config.toml
d_model = 320
n_experts = 32
activation = "swiglu"
balance_loss = 0.00206
balance_bias = false
lr = 0.00153
beta1 = 0.9
Below are experts of layer 4 (counted from 0) of a mixture-of-experts language model. Rows are named gate (a neuron's input weights, with its number), up (a neuron's input weights, with its number) and show model dimensions 160-319. Each number is 500 + 40 x the weight over its row's rms, rounded and kept within 0 to 999. Numbers have three digits each.
Before each expert's rows: "gets" lists some tokens that make up at least twice as much of what it gets as of all text. This comes from a sample of Wikipedia text that the model never trained on. Tokens count by the router's weight.

# expert 18
gets: " that", " which", " it", " It", " who", " such"
gate0:427514503556524493521429448404490458489516450503547512590519495498434475508436532482506471504498522486594602484454507436523463491448527472476439531518563497497461519492497574531446511390487549525561594459524555511495433565517483500531517505461533457523445537492495542532469427519548472448472479597566522566514537510533528478515518528506548430484490472553498525494543465524547522514458486437450547568522476525560540512450540487469484473499498551423466529531536487534499464522521459
up0:512508447457538508539430474465522514491468525540456529538493487484479474591521497456562511473473485524461483500503475491528447530534601487439490481428462539415453454446508534559510532479509446556503559459556446458486468501476530459471516431498561495443442537551532535582454442442494504528496469613563566538552465527459555517513518506506462438565517533549514519489504506448504497475515575417451594497506502488466569502496521516484493545508536543495483494525464462539410434478500400
gate1:505456444463490442568553428500460481514556450458544438555587497495452488588527482506462536465511516464494518499425441533476545505477441434434455549576530540530607532556558514549470532506477474442549468498481511507427488498489507490442516489532485501464507522461437489519524506447417532474528433601447473469514430412536505557471493516537560566561454455521488496551505473518468494521506493542596497539460444462459461492513542408502542504492515411507468428529505468428514479499534454
up1:569509540452492457444461522484524512523525518519426506500439473491412560513503562514540466583495581463413495544488512481462528542570474549533531595442468482505482534456459484492460558475442527489472522448490433507533518491469446479546513448478475421499464513542514520539534555533505495468479526459618484513522501561531576442499462503473470511478492441513563542529462473455543533471452499401477475475552573512499464502516481563466482634476504568514497499521542517492545485454507477
gate2:502503502540542491539530447486534449485521469554453485443495472505429588550451540520494550515601505504488539490450522481506524543438490482559542563554401455527559532531514573452465476509463535568485453449485461461472524502523506495473513455550487545510507535539474486466466500519476466506506560416536469479496463548470505551490465514487549507485487568530473437498553538539502482522479559408438483439513510476521498463529413479548521464529577456454492525441533578411488557540497504
up2:577545512418441497478500528466530535531422506455555516505507465519536451482447472514494486508418528547571428528467490576538489453507568464502440416397555554443432451451455476513504542498502510438530540438487589542626543531541461477483475502508555450550458459466531538476534414464567551470496524508508476497474510416553482425530493485521465499458518435519539527522466516456598472497510513566587477503515533591499496481596592517509456509518478454498513494517531512566546467439506504
gate3:515459529444543506468432588533557458516558519520575506550527496441520547536555489509462560513518557507504502528490481533530468543432518508519500469425555540504574421508489488501492505535452520549518475481489488494492554519420475519550464529517514486496532457542488541497498537467470492539604479442471439458493507441493552492546492536493473553490457367470526466491560539557614500441524468441474522417504435476493537514543523543538540458564503447562422456565515570501547453507550566
up3:550509511501530502574465476497448514485589506553516505445523508528531521439525614508515554454617589396504565510457502526519479554614537450468449512510494498459528537483506506440488493464399566505466484443538468507460520458467480511485568514437483524486510477441506509508508431475452535510505499426560555433464495464465516579448448488562501530540447502506528444534539525426506468528519485497519492511512519585472500497474534553543528539580519475460554497490458472418498481474495468
gate4:519506397501513501483579473431530472485465429547491445487532477530600485443452523511469502512459527504482551575402490447476441505482494474515565584501496505482514531459503580500533522535433495557512494509464445446595517491438521457466447521437490483609443451492511503475443514441451536510504414515497509495490481494522533457504511451553544485494516521522458563526479496513425506423512558519422546506500458536531546470455524538473608521493493504450487482447469508532442424483503580
up4:601534465472471493444526532514445462487503454508488488533532510487475488512528452552458508507530510504552507531491482492484461504459533481471495504496464559497545508424483537439512501471423450549536465481436478517538479478469518510526431444552526448452469452478522458535588533415547501518508429529448502558424484468546613504499483523469525536454538481480515498485444491476471564522476446473456463519537433472496547472573610495500536565521465457523498504545488499458463513509500532
gate5:502515507457501502488489485548497520502547482488561535485558477471479482536453528501494513595564501445494451544514525579530469527463519506522455525452507504524552431487468507511519459484435505505503546511476477476490533458430487447519514473513485529465505449485496537436534519463532524514521588436455488511550517443545536498523521494545504507487539531540493477472518495500552436511522466566429508452485410448508526464535608528516586474483508527513525383594512530565530526470558527
up5:521503491452467494423511493495519422525546529526500493496555545546470468486535530525514474483461522496524531541483508507442436604569483479474560446573494565461500465528549537440502531509494498550519488509490479468557479468441559453612514515497443502568523490520423422554504454503421518540516546501473460523471519543478544537377461532561462577559505444478469538515536533569502526515559539487523572550487528528528493479456503510548489531582456436565479516483583521467450427499440515
gate6:514468530523504467403434485510601524543519528416460538489508466504476525560495524473457496435514497533464505503517577538504437513456487498519462538514548425499486440482490509591399497502472509516571485466478447518532529488482530451506501500507546452410477480546510593566474532431517472576565567459546538547502505516525456526503532541491527501478513483518563469451488464491469479469479412481484515520501452501544452504539540528568484452510499517498369487558507559546529469464491534
up6:476490479460474516458442525485486471503608447518532555504479456455497518604497616476464548489594509451471504554512429554589501523510511593549507510500542512534509483522494434522462480461538518588481523566420443504482496561522455530499490488530488502498494464452496511464583481474492527493563531481455508500431508454511578473500520551524481592501489506484517490468530483526486507448549509482470501428498387545488491503576457553532670480493502457554417457501483625523537500480506520
gate7:459507553537501521551582424491541528427432530513437484515543552506589478525483512527484526470490486565537489600459469469469450463514514490491538491467555506430491534495543497488591519510482494453539478490478454476529473548431562438525514473557490515513492468537482583559486447457439467454505524413493572511491566519537482525451527429491480441478506509531447489514524473509525507541452575518485561506431502514497500484397448459456504514562522519548507507475497464530454485540606505
up7:489481421447563508504600483516524522411520496531494444476528525537550619531461428553461541514492452474475541502491509535467592523512464500562451460469518476478453502517514513466558561495447514561486578505461561496517484487545466521474519478450550571554483404509480475462518554544499510466500498471491439510438481514459476537526493533507513534512553608500448541536499516505448510542541511495405480487517424476486502500412529493553531491478499479518384486503503512493510544522541523
gate8:489522499475460481498513468485459536483486477400467452440491440484464510565439504447493437548490467494594479519553512496548509529503524466483499448516539484477498530480442465532507608428472466433487458503486531551501588526555493508466545366496532460499542441457480505485437521527520444533495486548498472527555538485525520465556526444462483469481432511548454512528531464442524509530520523468521506542474557467530574489569435493534404466519493561477537484494475465478490528476518462
up8:564499531476545457437429447515556514449496424528505558525485539568589512489401486494534523451450523414411455501482502509490510519477455455559559514451469481494534492454556476506494444545490521558554497491475498436421399504520463470519555572496528492461498473492512500453482490447460525491528501484527499472505416522448510509548495483532474517548572549458434495535501521543498426521497443524502547529541433477511449512489504469461548554549529482493471548427444511517544566515494466
gate9:503545550443594469525463483479524451426592450553471530492517539508501521550512542544497535521409490418465569542516424482473516532591527487494557471460475531562389525490515483569508514589530449484533494464487458477608536532524515529503467539546493446490416480514504479522507491486538395570505463455546526524479542540516542494464467426458417388486453542466497523463457492488526500429450493446486470537522555465464479514518478478554443475505461503474497464523487447571512488509482539
up9:536457468491572470489475564551531568436527482500512590525531536546473469522499428564499457441492520460434511508505444535420496491515539473476528466443500493424429487525565552557482508515561460487492526434493464474545453481542523524528491533463505443443505537534471500561443426499519468572482507499518536576482537535513467554460448489498531489435525475466532512487492470559512490483457557515576504540484540528481536552519503453447482502507414499457458569468553437535534442541524528
gate10:450505464485630490463474537504493576475481520513496427501493490504497505585513480588509554438591498454473468470469469572508585507445506508490439556471545485560491569446505523495520491456479479401472504512587458514511480482455618516475508541516476486453514536506481464519480474529541495542473519439429474529545521498499491550505522528426492479476452529506543506474559530549476499485470502395532519525473525448514559510494486400490537529567502494579476570523454425525486511495482457
up10:490496558479491525527480478479517514489453502502469540505551497508596506551426505492579497516483507544568451464431502478466512513487538518533519509460442507470458468452500504471405467416513490482543506471510523483557483461562543499444446533474495505534548437496482492553494461483524472525468506433512533538425586464518505530490517525525479483527487451562494500546504511492514536510528465512447510494558459483453533488496560498594460506492529441429473534520485496480498469508543513
gate11:496533460529506445453482475504555529550529473474499359536538505542480505460508490445495562501508486562546469488499437450484479505469520398453555507469466564453483529445499483504514523501453483450509382472518609451556503460542544499572486551556505489509521450506501455548520499452514483436490523435524524486504503496444485500492516498493538488514531496500473466528490499475540513456562465445492484508446448432515460474497541385393529501468422410525571438403551497514526513565458553
up11:507461531510454563461507519544551474507506523445512545480563482484478444605502517474465440454474458512486541440529459478414431507409480478510539488542527477454543471471533536483520422448492522569492463481559544501495495488466482498542527528486438490496510441568504511519523453537486540484507523512473454518459405479571521555476543614518437535523532471489502408536491517541528494422481511530478466503473583460512562540575494563558506492509468472589435537610448537483572461449524392
gate12:460516490516430526464530429486549534484494514505517485462536478426514453500492511458512503508410518489481492446487562565462518502487573463504430495538524457580501482566494529441462447512418560489550491480554527499537442545478544491536483565558497486514527485517515525439446493494544517521485549583498450520485488545546486514480541441515557628464462530478417498509559532484472463478477499521535545495495538439488541462448472502453549489545483525500472563447484449556490500521531513
up12:454516529456576506429507533499573510541457504442493545587482567493520457504489455397562399538460448407433552475553547502455463471507481473511564509565546536489562543533465511506548447509547587513495458548530511491479444490435504444559517507432445504459519534510530521536521480523440489505419540414512482488491497461531530494422491528516499529513479428502529540540470531472445521470489528565489549506445522479509547512459595556492421571506411468577497503441489478530472526556464520
gate13:539541453495536530477514566375586501500478500520440474514464509525521491503520562425534469455457506483423496470499471583518529562516502498519477511486442497535521502494500518462407539572597555499552515494573440446506591489544553508518538608467516466446436532429477511542493500451479471512497501486520537503493516478524489442498514546569471478543444497478595426492463530539510509471518473461485493526531501479479468495501461496574521485502456519508503490521486494528468546535517526
up13:529506478433598496469535524471509471502508387459431484449535446478569515509460473459459466488461471495468499499541447490510554474512477523517589406503445452488464528515529496482531492510508478467536471491567465489445505510549497491475495485582528486472448521547523530530527520500536537564453453610509540520461412586453523449528433556492437447446489468564502449486449442502430493549429489582515519537495571538540550489522507516513515477518448496488424505530543501508499602521513534
gate14:527479544437508548481572522520448479478534501464513566524474480511513499561465555463435446512613477490478497456500495531582541466585509511511498499474531492471497475538427557461482447469461465521459468517487610477466575485443452476552532514503520523587501569488507515508444456577444539455516534461427436520510613481470489494478531547554493506467498461500593469488443509522531447552545514479495451396464450483515508480431490502466500525505559516444469513585474520484496470413536493
up14:476463499477472532401552512487479502510536549450516548560454491493550503552526506534451512468490449450433495481520522504519507502542470490519614512509505493495435452526480425477434463491516507455532505580432460509535521513455481503452444511477490472537478495476517487530414457516410501409545496517475437524455469528434509503513572517555454511473477600512558504477486423489470495447520555442512476406460470464456477468433511532503584601433459544532457515489448538513529498477447547
gate15:515465529457487464501464579496486448480459475540476474522496508504488547521533459459481483516520463512505531523437476517503597497544565537569495574492552462530511454459526507418483523526502559543457516536498501522518468430439477461548491432455515562490415510473562474513470500477431503551509508565496420530492515487463544521507432549509506482471406470481609416529484475571492485483463522516506488495476521504472445533492471499531500447482503504534493535469509491484447511455427514
up15:497488566492483544475503518524509519461476419454530520422515478443550499517591482452482500502558499453469524466414442439512571535490483505517478540490527442511594626506560524551496526603491506488512444535417510476471437503501476481534466534459520478455472492441551463470537467545503524555538483431487520500505435417485567516521496487422483560507452458433495502456467533462538481436489465471567439499456551382506522544542485517480478489471508533498527508448417458544480465548464470
gate16:551532494407513562541519505559416517453474590444485477540397465505514383414515469425499480535506547510542455525422565511566513422500443453541503504490529542472503490443523553523543536471409481442529487484520516476499516496504468485528529590530422485526440488494525564503509517538512461529418516527491503506557510435533508490573518474478482505468487539541576498540492478437500474461486464524454460543497506494516531473464562460591434481490501584493547589483525472517521512512528416
up16:557514469563488509521550521590463496515503515425505475463419469449538510455494442505488492466513534414587511515468461509580524441499455495501474545480514499482540488463481455507497556462469472510524468507477496440443509470442443471488516462503572525546497503441469558499522576497486583501519490447581588508486503571560522465473545505537568519462508467515464452523488504443540489479492445525482440437504501529468521486415496506492462572574463521465509462525482457524578545434440492
gate17:558476508443508491442452496578546475423523492490469499508555503501531519519502487501558477462526502524398491437512525502507556516481491501497427476467459440462395443520536458500463457493555488494507485468503480516396545502457514509497558432477562537534465586450462496454502508467471513558500560547454491479431436454522503428544499580511507467453507517463424513510514480524510460558519531481476475470455492474475547525574597474519568474474498533547461487591585549497549516521489502
up17:420458479510556476427480448431493507509471407454468444503451466483464582430454455539431496523479483455517532521490518500512467429498510508515479540519415423495512463465455473470559479492553500479531510470490495485518508519479438463476533446539499540447471458487495487504539504510478502501533516460496497519488449499589559509520434512474465516480505516447459502478551506518484467547554459521450498497515472566408490506464487450559540460462470513512456484548498579501461503518481531
gate18:501500569527472501514610450472525579517479503528445525464468435511555527447457446455514468493441461516491475441589594469538551530470471422572478520520484453502426540470522537496423540474577498445572495512472453532527474512535433461497532495429488527492539501595524519510535519497546470500542533508418486515406458516578505455496567520487509476554499573483467527522539526465408487530481543555469536512448531490501491464521459540500434444490533418483504546430509547529450524494420442
up18:486534495504509472487432614559462534445583451436508497551505494492470443558508537515508578466472497536569528540481559548460578512546450477515477547478545496456526473473494475531524524438495484503458530511466440542448541485518525473447509517514526500363502426516475492499471536486487493482484456593484525535468547465460493482485555534535542548552455535525492464545443474507541505523469470578523499474552438517474483505476460498509492405513532515514525483561464474440555513524528466
gate19:481486463573500466520495405513433546525503533467499524457535506470535409571516527467503563450590471510521497573447497585576449515493549448477576579520500522469545437461545433514480476491530508503514457494491410495496465524461493482499475517534486458475455479523550552506576518428459433469559500508366508541536514512553527562509505519501501564506466524468471505497508479468564508515450413515547535475514452514476488493571501499506563462474470483492544480576453629540490513496527509
up19:506481508510532472564403571455554446535593385489604535439483444436481542537440553534435539505534505526465514538489534533554487495489545587487550459492476475524522493529458517533442514471549501527510546537472493512565530493494530511508472574469512538528505456445436490469553479456546530520518599460520516514469519540545501482458459483512523468516549493500559495469534519512596450456511454515490479456545459548493524483540479530530554483549417498436468402542452515505536527506482524
gate20:453506514468560534512555475526483521487507481571492496534489474440411544497469469442570516441486473547516530524542549523493545544459576531560437508450591542519470558464534477509487496511526487466547529495497585576423574543548451440471454442468608492541475495459453476488506507501534479538530514436473471519484477436490504587484518431529455569502524527519490474541509473484515487523552486551513566540496505537539510518562418481537408448464475418467476452483434492492502420458582451
up20:479520482414483466483496498505506544458460470467480550488383497456438490484552476475486515430554483498499486482573533451487547487528533567537441404480444511565444467548480528523561450451479484531523489555504518470413555477459512470473515470479566553523534511493425501485543521576511490492495524464493471412456454510510482555452538470504464537437483468490533469458558520495394505522473515413486518573460492557475512532478492414472511548433498523510451544490468423500515418577460479
gate21:493527486506495538503535493574469487514480493460461537561562387511593509479509476469503442471499471455451500510541521517489552464523417475499522498467482403510508423442541526546472496440517518503528530498436584492539498508490490486496572502421511453574441455467503497479466506448523496475526527471602457520411527492478464567559494490475526486428494525520536506520419464507476467496506459531500546543524471511457507528556533434453575430508474463549439470494472463504478500548546461
up21:493519499505442512443410434552381446506518433494531432484488479518520469483509528565488517442561499498495487456490563475531504477470491468501419513477542495532511561483431542535493489505558471417582520531475522511533506516459549525483488577572491458498467506374541482474598488463497438454519453458533487466535503490540548523518525451447577424526474549454497501519523535457460475521398476480487457533476442524410489507551548489558550560564452398467530518515460495502503523539521432
gate22:465467528513494483490511445435407456497460459464447534578520485459467414485534506476453482537488471512514439519484478508522478484526481437518474507461456461454535468516473536498501456511569539491525567481583456507447501555466492430470557513440517454510493462424541494535547492439551454514495476514489492543444411489588526448517542457510512493521489512440572582567418489491457466493518498524503522519554543423538498470524578497453479520441442515517507544546485487519485521531519430
up22:420517478531466539462473503383467541474525513475553512467551518469522469476473533430546402468485529478513531451510519472424461516498446470534492513482488514493555488415508543515541498459437527472553449478505564473518502485492489459522520548437492454467503417436508449553498509494502461554568514501510496528499519469443456574424457507529505531539483494522490565552496408564569505558582502468558524501516582402497512477500507507483551494495432507571478509415462526548531419597507563
gate23:544504502475449466538432443563480548536499533530450506501531462488478451548544470540484518530526463447494440605518518487436514481501518430512483538516461454424536465481511463443509444559504568524526547515527494469505503510537557566566508469464509555571464559538487545429565493525497441490477495466504402440436483574487513627505545510508443519439548476526497414551531501421466484459475536550509520468557502517515500540546495464420545486493524528514480561502526451456540515483482457
up23:493565527489450591501517552464429458463500501559539523467519460460501473496426499494453535418457529445543478437454462524506473515599528508522457502510566497527545582553461532534467480498462541513462552449544446516526532533475479488507501558525469486446468445509557466592513535523514504455515526462518513488515488429534567442489458484471537520507466499496515522452486563529511518464519484439527437541488506487568476523424507458504466486565461512454555470439481521463485518528505465
gate24:501513506484559493468520586476539491555503527531507566559493554547502468516495606483532475492569452397394518521576519469451582551505526548537498566475530516490535472503492525464509430514502434550495527491538475508509460483466460505512483521550453436542537550488494539486448499550523517565511545446539521491427443461480449542491476517533461425513532447524510413500450503544531497542498457499462523491457552490548478501456483376503524520525479444543460535446521497515503510500533502
up24:483487470445491516457508468521557542523509523526464564475416490540491545563488473501484532530527432550499513440534470477478537472537568464522423497479511507468484422509436552583469432481436440448492460492431509488431518436472431538452447494468497558464470514519536515522450451531464482475531524473497515548500519462511490418483531496493464491550505542565472479473530513552565507479494450486539413471536467482493547468474475552547462486510526504467405542572509565550510414532564509
gate25:515523515424454465478520505523480435512465533576464477511454479530423502415495513509422479557496480437507593504457560447466498470496466550482495447518475468515498584514549527511501533496527479499514520491545486506471528579484431514474536529492440496534419539483525522442529516529478469511494520565476474481483420473511498548459523471467441408458471534569476539529544484498411500477475505470472536494485525521519543522507425429478457547499528521506419586467554503500460486475463561
up25:550513571450457469508495549434565522485509508587544499499541502502506467431527508441464549512536516560448504505447549466517475505536441480567506461440499560521561524517484541495481610513505488566530471517463506534486487543477449497550438512514493496476486537463491546500520517475514473453469511499431538486467463465477560479457572475439491462476546553447448509456463460432487527471489501398452558602484437492488486464502426478480517463469465465539466527512506483449458551531496508
gate26:473548422498498499532486471530526500459486454609488504512465448557486501509457495478421446504513439394543534496532537458459419527515557437474531508550544496470492447442530546460538499512509475498511497475524511433521465493460533443442486555503525461562416513552501520526431522514520433585544509545491507483528562522462476569453472508498430442482506484510523453506508489471492439485471465503493492497554503465480562508487465489494557509568448493487482496468462478512440489510459428
up26:525491456479470532561542485459492528438505512557494520536487447573475428503537457491430494456498503451475429531529516492506412544522449521486534508554494482478500466462448521522497466507472471529511488518494522456521567481593482516439435531445544498495488533492614515480421498537510470475567504489499428477489444494443484564493533481503449479541585525384437438573528498495490456491476498539502498490534425484456515481548537462558507440529516409428455502527451478497519488597486470
gate27:544446511440431508474447536491511492555532521546570559516450519505508583493494498578462510434555493527430499470504444519518460479506521537467410546545427415384513490544459487489488457506529429415506428494453525501479434517402572609524531477495454573501521535533476478510574461513487532455488508487432474463508497598497470532449509522528504518545544500502484502501446534450497505473498511449540519517496475456489530468529512541472485493455507526553442527537473516411502511477492440
up27:490569509527498496437437498460439432511482476484479396560518530528495526534478536529491462505516458528568508494481536489466506443471494509437502462494483531583454449486458535539551560516487508471569555528523480506503538488480443498434478484512463524558432597492566516457510535478519462492466490416502464515491506505521454528454510453504514425441485380494517469461506504477441478508458391507518481519501469549494421493538518485439522467537482489489416434452432496514498508491442567
gate28:466541518474546498496497446485520503442493503537419488510509498463467512557480484500468458508512505464568484521553538473391585540462468496498488433536525563455461451485465535377508526484466432487514527486492455485525463444464534498469465527443479435537492527509500535563444536476438460476472556467481443496394515515535479479514544475479403498554538597431530470504542496504485455505509546524516492459537547443438490519520466505514523500513540425496499502512434561551502555566511489
up28:558491524444486470496526463571525504563545485482497513492492546463497492529539522460524486539523481472520465491534510529491548510521518472435445414563452507490512484466504540518573517564430483462537502464552554485561460484521468516524536485503487437508434458473451528517450470499499479525484506472404480501414510519499501493525547451476446505521474528501471447568490548500516511502545501485496505565540480524501523528502513456545487492476490494477506471532357520505515604497542466
gate29:522484496523442529563488488451403492484533494532495495535464529477489473476468552545541502489469534553448490544475471495527463589578524495447462501490561420381532487459550531455474545501505500548430549433483485530501504521517472479557549465544483515495545526526459485522556516495596539539605487524579511472543521421523545524501516432498575492497475493599536514511521519470514510505544498544502525477450468530548566497534454528510436555577521388557506514488586496378526488504488414
up29:487488515534393495559461554452444537547577520516500502487497525488442546482506605495543479522491563532465457532491482541622460557520512501428486524489499453405523461439519407532494508525509535585452478476458480505549494550483539562560527443513491460424526524499475470492537484489524458459548437468553517499602545469513469524513539467485561553489525484502513504500534520425602531447566518536504500469491469468503513485564390496471479492512429456484563458533499460418508452449486444
gate30:548537477464490494397577464506541465480568444500500517486566611478514512532562531463432516518501467426553518466561491534361466529569449475553491517490495528453512506540530536511501533495436527483576543483565511528379494486485512448521593574485467496517500438495503530530520515462555508570503543526499500510455470487476550515485558483503514583550455501509484452505493563500458450431421525476471555517568493446519512521533576498442521463564453493553481517516523557525539558557443473
up30:571510507570537529443495457494475559467498538510440509593487449503514440477478478459507501537477480456503448515525535476515586535458546544570509430463491480497488478449544528495431525472489542580448577507574504512457444499634391525540580526499578500502498498489527529490496521515557489567520485578518511466436455507465458439569519452482484413514512540561569482482488452464491489468464466432462514497461516495533426495456502481494447491469569493516486528481533473524512505481468492
gate31:473508476546459542536512463448499551513493441504537444463518469538505504517501491519469541468496491521638505581446617421519457458516466446456488554536453479515537450515483461454516487431553490486528495544478527504564502560505476488489443410610507539505461558429568469473519490520531530534539528466544540511567480580518518523490489460522564452475560503475501524579508540499532469503553488450440537525442492498452487486483535489496561536495449492488461597438529526484466492464527446
up31:503546544503510509485506479445550534457471534459441524482525472505552418477531469504546492471550463426537498544476532436463525559496510491515522529474510526508453472536527476485512495509492449449487542486518595392592489468447524568505444470480532446552461513494540457530474499454495455526425512566564497496455575471430472513457444495560411415499516483473514534515556529485524514519498595528524453521568535460463501472369529542547478533529557451422408520517477497589502476460541548
gate32:480527513522557505456492493558443548530458495495565451484485472547573543510466470488486488428529517415512588521483473533502462496482450494474572490499499574513485536511584553528551464529497573453511507427448537478490554476512458443469577541491505554497499537493508496570481588485543484477473486473488506600544486524493581533564526514433607479512475528509459513466594549539553494546540508481541539498443527520464471532467545499527509526484533455545457476547513537501501500483501520
up32:477523527506553488440551522492584561522505518484559465448512455447510560502508487526494507481544490420620555503417494449458482521458465498523527532538538470468538510520455491507463504494521487539510446518478469516552545502439424471538457509432527454495497519521575430536528516517487470450510495457549438492519574489504460496477445457525518520407488507489512518506452497477527452449563475485542504575512490478504481523516535562511509494517442535470497535465491517476463475477514548
gate33:541546540566502496462596560489497541471446557490452513515509507503519471558470470443497452547417529542490446441497476487490463501488413466488552528460511530415493540558491527441556507500510517463485463445416461501465474545543522451456535518556551484523575492494500552554541478470538505481531466490446474557508498569504474514433615511547514527542531522419520514573437455506398460557507533415515496420507471487462460516537482508480481520531514430520531531498434536471556463527509472
up33:433548467486512429471530470524471476457494502506472448469450493560494588507506400647437600543466484523487496535487490437473501517535468419535505547500442524513516499482452475498522473573489408487577506478498443423559493532510533511474477462533575426582441446544476558486472553550482512506536468493530436478476438615520506481572508494446501502533491499520470528465526477484453540503453535505461470486488459458434492491515484508554554501549506493483477566511478517532539533464526517
gate34:491537565477501491500463475521444370558463492535492384450529453544531475486548495503501482493481528525553580513558569461499486535506460493494497473520496430551511543494477578467535559471476460555533511540466555484504507414472459565500467515573530507543471502434526458500527569478501511491515462523499581496491445545479530503543491563454556470430485530493552486489541483509385517511513502527534521426493481513522452498463513469446590491504467494474465535486495452497445575542564546
up34:498567470492527495542456536461473427496519524538471464552519437533516522530605457552514432498439518561461513550501519521550517520546554541475556425449518526484466462527478540504485577518491496481489433501461510444493519504443476480483464517517525524408486487393538508585530503412558470438517498511502495528442543513476519473489515511533547537561398418396528492538527500540479492460591499550529466515542452494520457513473508571512470527467405496551478497528435481548515512563582532
gate35:457470497562487499531528438506452502535497468556499516392531514489490540530458467533482520440488526547565434570496537556563459561473550492539488594516511481491528494581509458556542483504446464475466452511562553539586444506511470481476521495522509483532576489522511458512561453519566467486508452504482433452526489544523546472520510490536500516524508543514469535516561560465489506522448496581510497495475468467443517479477417492610483496528538500489570420566526518558548501491538464
up35:516510511525554482562496472457464434514530583454504515489430510541495477429486450504524552557492513477479500527559485416507481521569504477506518452510448533514520500489522446460520518469457499489482525447501472431501584434450500491480509480500517548458471493523479559474482548541454562434471519529554581517460534533551449482433426474541471500541485452522569501506548553518439496500483544578443521469538523546532511480479490555512434501480444471480528493460555400517487513417473473
gate36:569535514449537535503518515544538499522466494592516565447521512554489526560420524520530471481540486588489549516449520477460473509498555507521492496474466483520470572548470581501375453551478528533527553499570486554534447525537484558505413518457414473511478537554485499406423466468520467495449508471484484488445545496461486496560472447471447430504501491488491484498555508510415467508500484409482538488537519466504490509526481455562495448490549490447428584494469532498561512478506505
up36:453521460550375486500460441549434493443517498503503466534482529443518521532516570527477623461452532421499444499539534518477508539505488522529492573519541476417503451465511486496494491504462499508521490490451459505472515538538530475497497522535526488523469450511479526511514544451460501455538434532535470425590450381609527529511599456504588503504552553520530448523539468519582514544503508525461436485509425446466525499487478493501545505497523523513560447545531471471532492468510523
gate37:520495472494530430564477481446492461421550500514505503494513535526433463488557504561479513538527487589447493521480463458558517534469509494508520554539507470532505526545534548498508474528464508478521490448581561491515468517441541499477471541503485499587565515456491500424470470546463455514477473515438469476511474522413490587561514458529493469535559479474463490488537496490571443517497486490538507571507496432487481514493515466498481505538541472445500468562477502450531512540523546
up37:505474561587496481494540450545482526496495497547569478475521480468525544554493554557494554523562495526498516425547582576523480532522537524481478475452522536542483462452537510525473468465567432563442483539483512513501470471494539481483338451572557477525509470532449527491474499498493492477522566540437500511450544413575493562526509508510438454458478449440475514515639544529553537504526578503491494475437426521505575486443520504528536533463560557499486466540480560502486542500507531
gate38:483491517586527531548467507467448449498482485436449441494508479561464558517457518537513580511494529423500537509504558460499543522557499491572596539468563512463487526438533457490562481468555506508477514531512480525511493599514447517467471486480454507525486569479489505508537516556560471449486536479537601529528446476494459510514531526461479485494511448556500491504456435462465553505457498492408481491493520597468443472553499515474548485466543473496494530506504462494573516490431582
up38:455473495543480509502475545510470523559459410503460498497492497515442602478494475538448566561495446471433538516545516465528520484533472498514579508451576508434520545450503452524613491467521490503513490493514556463524410548530433556532449465520469471538546554482515433577515523568522424491475510518552588516493407510481436470517472542522475482484464496491518566501493451492487518465491501535520459498520562534462436556518523504451478514437472489540524549469499483569490504510427572
gate39:522564496512466434606529517509490456499572500512539527486496519482485533524502525446597580476461583531494468485488488532583550525515573474478427503436538458497460555488478434509563533477456504556414480499513468559472521553455443543520550464496478524445527470525437501452516546496478457465490469467412452507568514472519606534462460477479513552467504463485466461585474549461536480532546505496518521494459478472511491469499480496486506456511435480471480438506580534442526531468513511
up39:541545491490531480571457580560456417530427562519489536502481534454425455472534469482512572539473489505525518522516502556536497510506524550548574527539563520506532547433504484545477552496493480575486472485554489512481531541485525530526535534472516507468555522460442547506513536470506520405488453521507464551537494469505490506509490504511504552510547468428477553480521527536546510514572513495473529529475491521543513479441527440465489494514481468506524462529551474497480538514480531
gate40:474517487552477463490488457502421470540457557469517439432482430466563538558414504505506546440495555552511466422492535505551525501481464473481465442495473506493486521469514496513472471464444479537489454494520515521487531527520551528505466499562550512528579542504459454504445463522460509484468468525467595502474486481477410439516479489458516471473504495535476464486528504450476521528496509487550496539474582525523548478388402441457495459489518479477563559551599471483507500498500456
up40:522481504521479571464461515466504533512526521521508464546517507504437457454516505474509521581475451427467517548495534525502536540597546480558519558525459558545489529577515516422561506553533563540478536471502495499506476544470476497564587502421479528406490492525522509510539509548514490526494476494566385497474578569513604531446430454532496449500451516493549539543456526537474502462515523485469474500516445509524538496513543489511455490499482479534466492480482487505420437491521510
gate41:539553528486475511496518460440551526407537499545477593543563417467557585473439578515517475529545588486510470506426517513520588491509509572555466457521461509520511457568462519467491469495479554588467462516562446508508486519507477525473437446523519542481526565450467500500509518596479557498523512527489537489332513477524527397521500567474495517458468479496476571469465513480535510491488510494481489538559481474512517480513559491558485454479489528462540467543510528431603568424488519
up41:437471511447507451543458509510554483554421515470541509463534513498430453477521442414478485527452471552525443507504514503544446495483562442472541468508525468530470457481413508569449463467530483539502445476444565508520544474470499423517506557620568428529554482487548504485457518417573504514493503464488545537578524513506463522489526414524507415499479387518490474509505447503464459541510484510542518455492480537530544460486489491566421427495413524507446476519489535593470436486570486
gate42:460467471520526491533502463572520439568486592415545577515537503488453437470532490517514540433455523515498572510578555547497426433505477483544574507525468490514464536444517526511503448486459521543503444501544497461488547520510515477481489523502477462493523432503444469444566544440441531492568539582526496496484477498562574550546534471491473530490577599495418475432489478531586521532523558556465508532519403515450523503478502478514454454556511453477533465452510534530571492459479505
up42:434447440564453462461469518497478486578527525508493534491553477411555493421520465483523470528536523435468516511506545450493448534497490414444496449517440507566578535605556465467561458575496578533521500498530508422484505488561445418559495530469492522505598459475470393441511523525509462506500487553568530541487471589495497436542497521470522533508507465466497502481443514452464492458498446500492542520461532510486538508524512517426517428549502437473535505499537536498545483449472531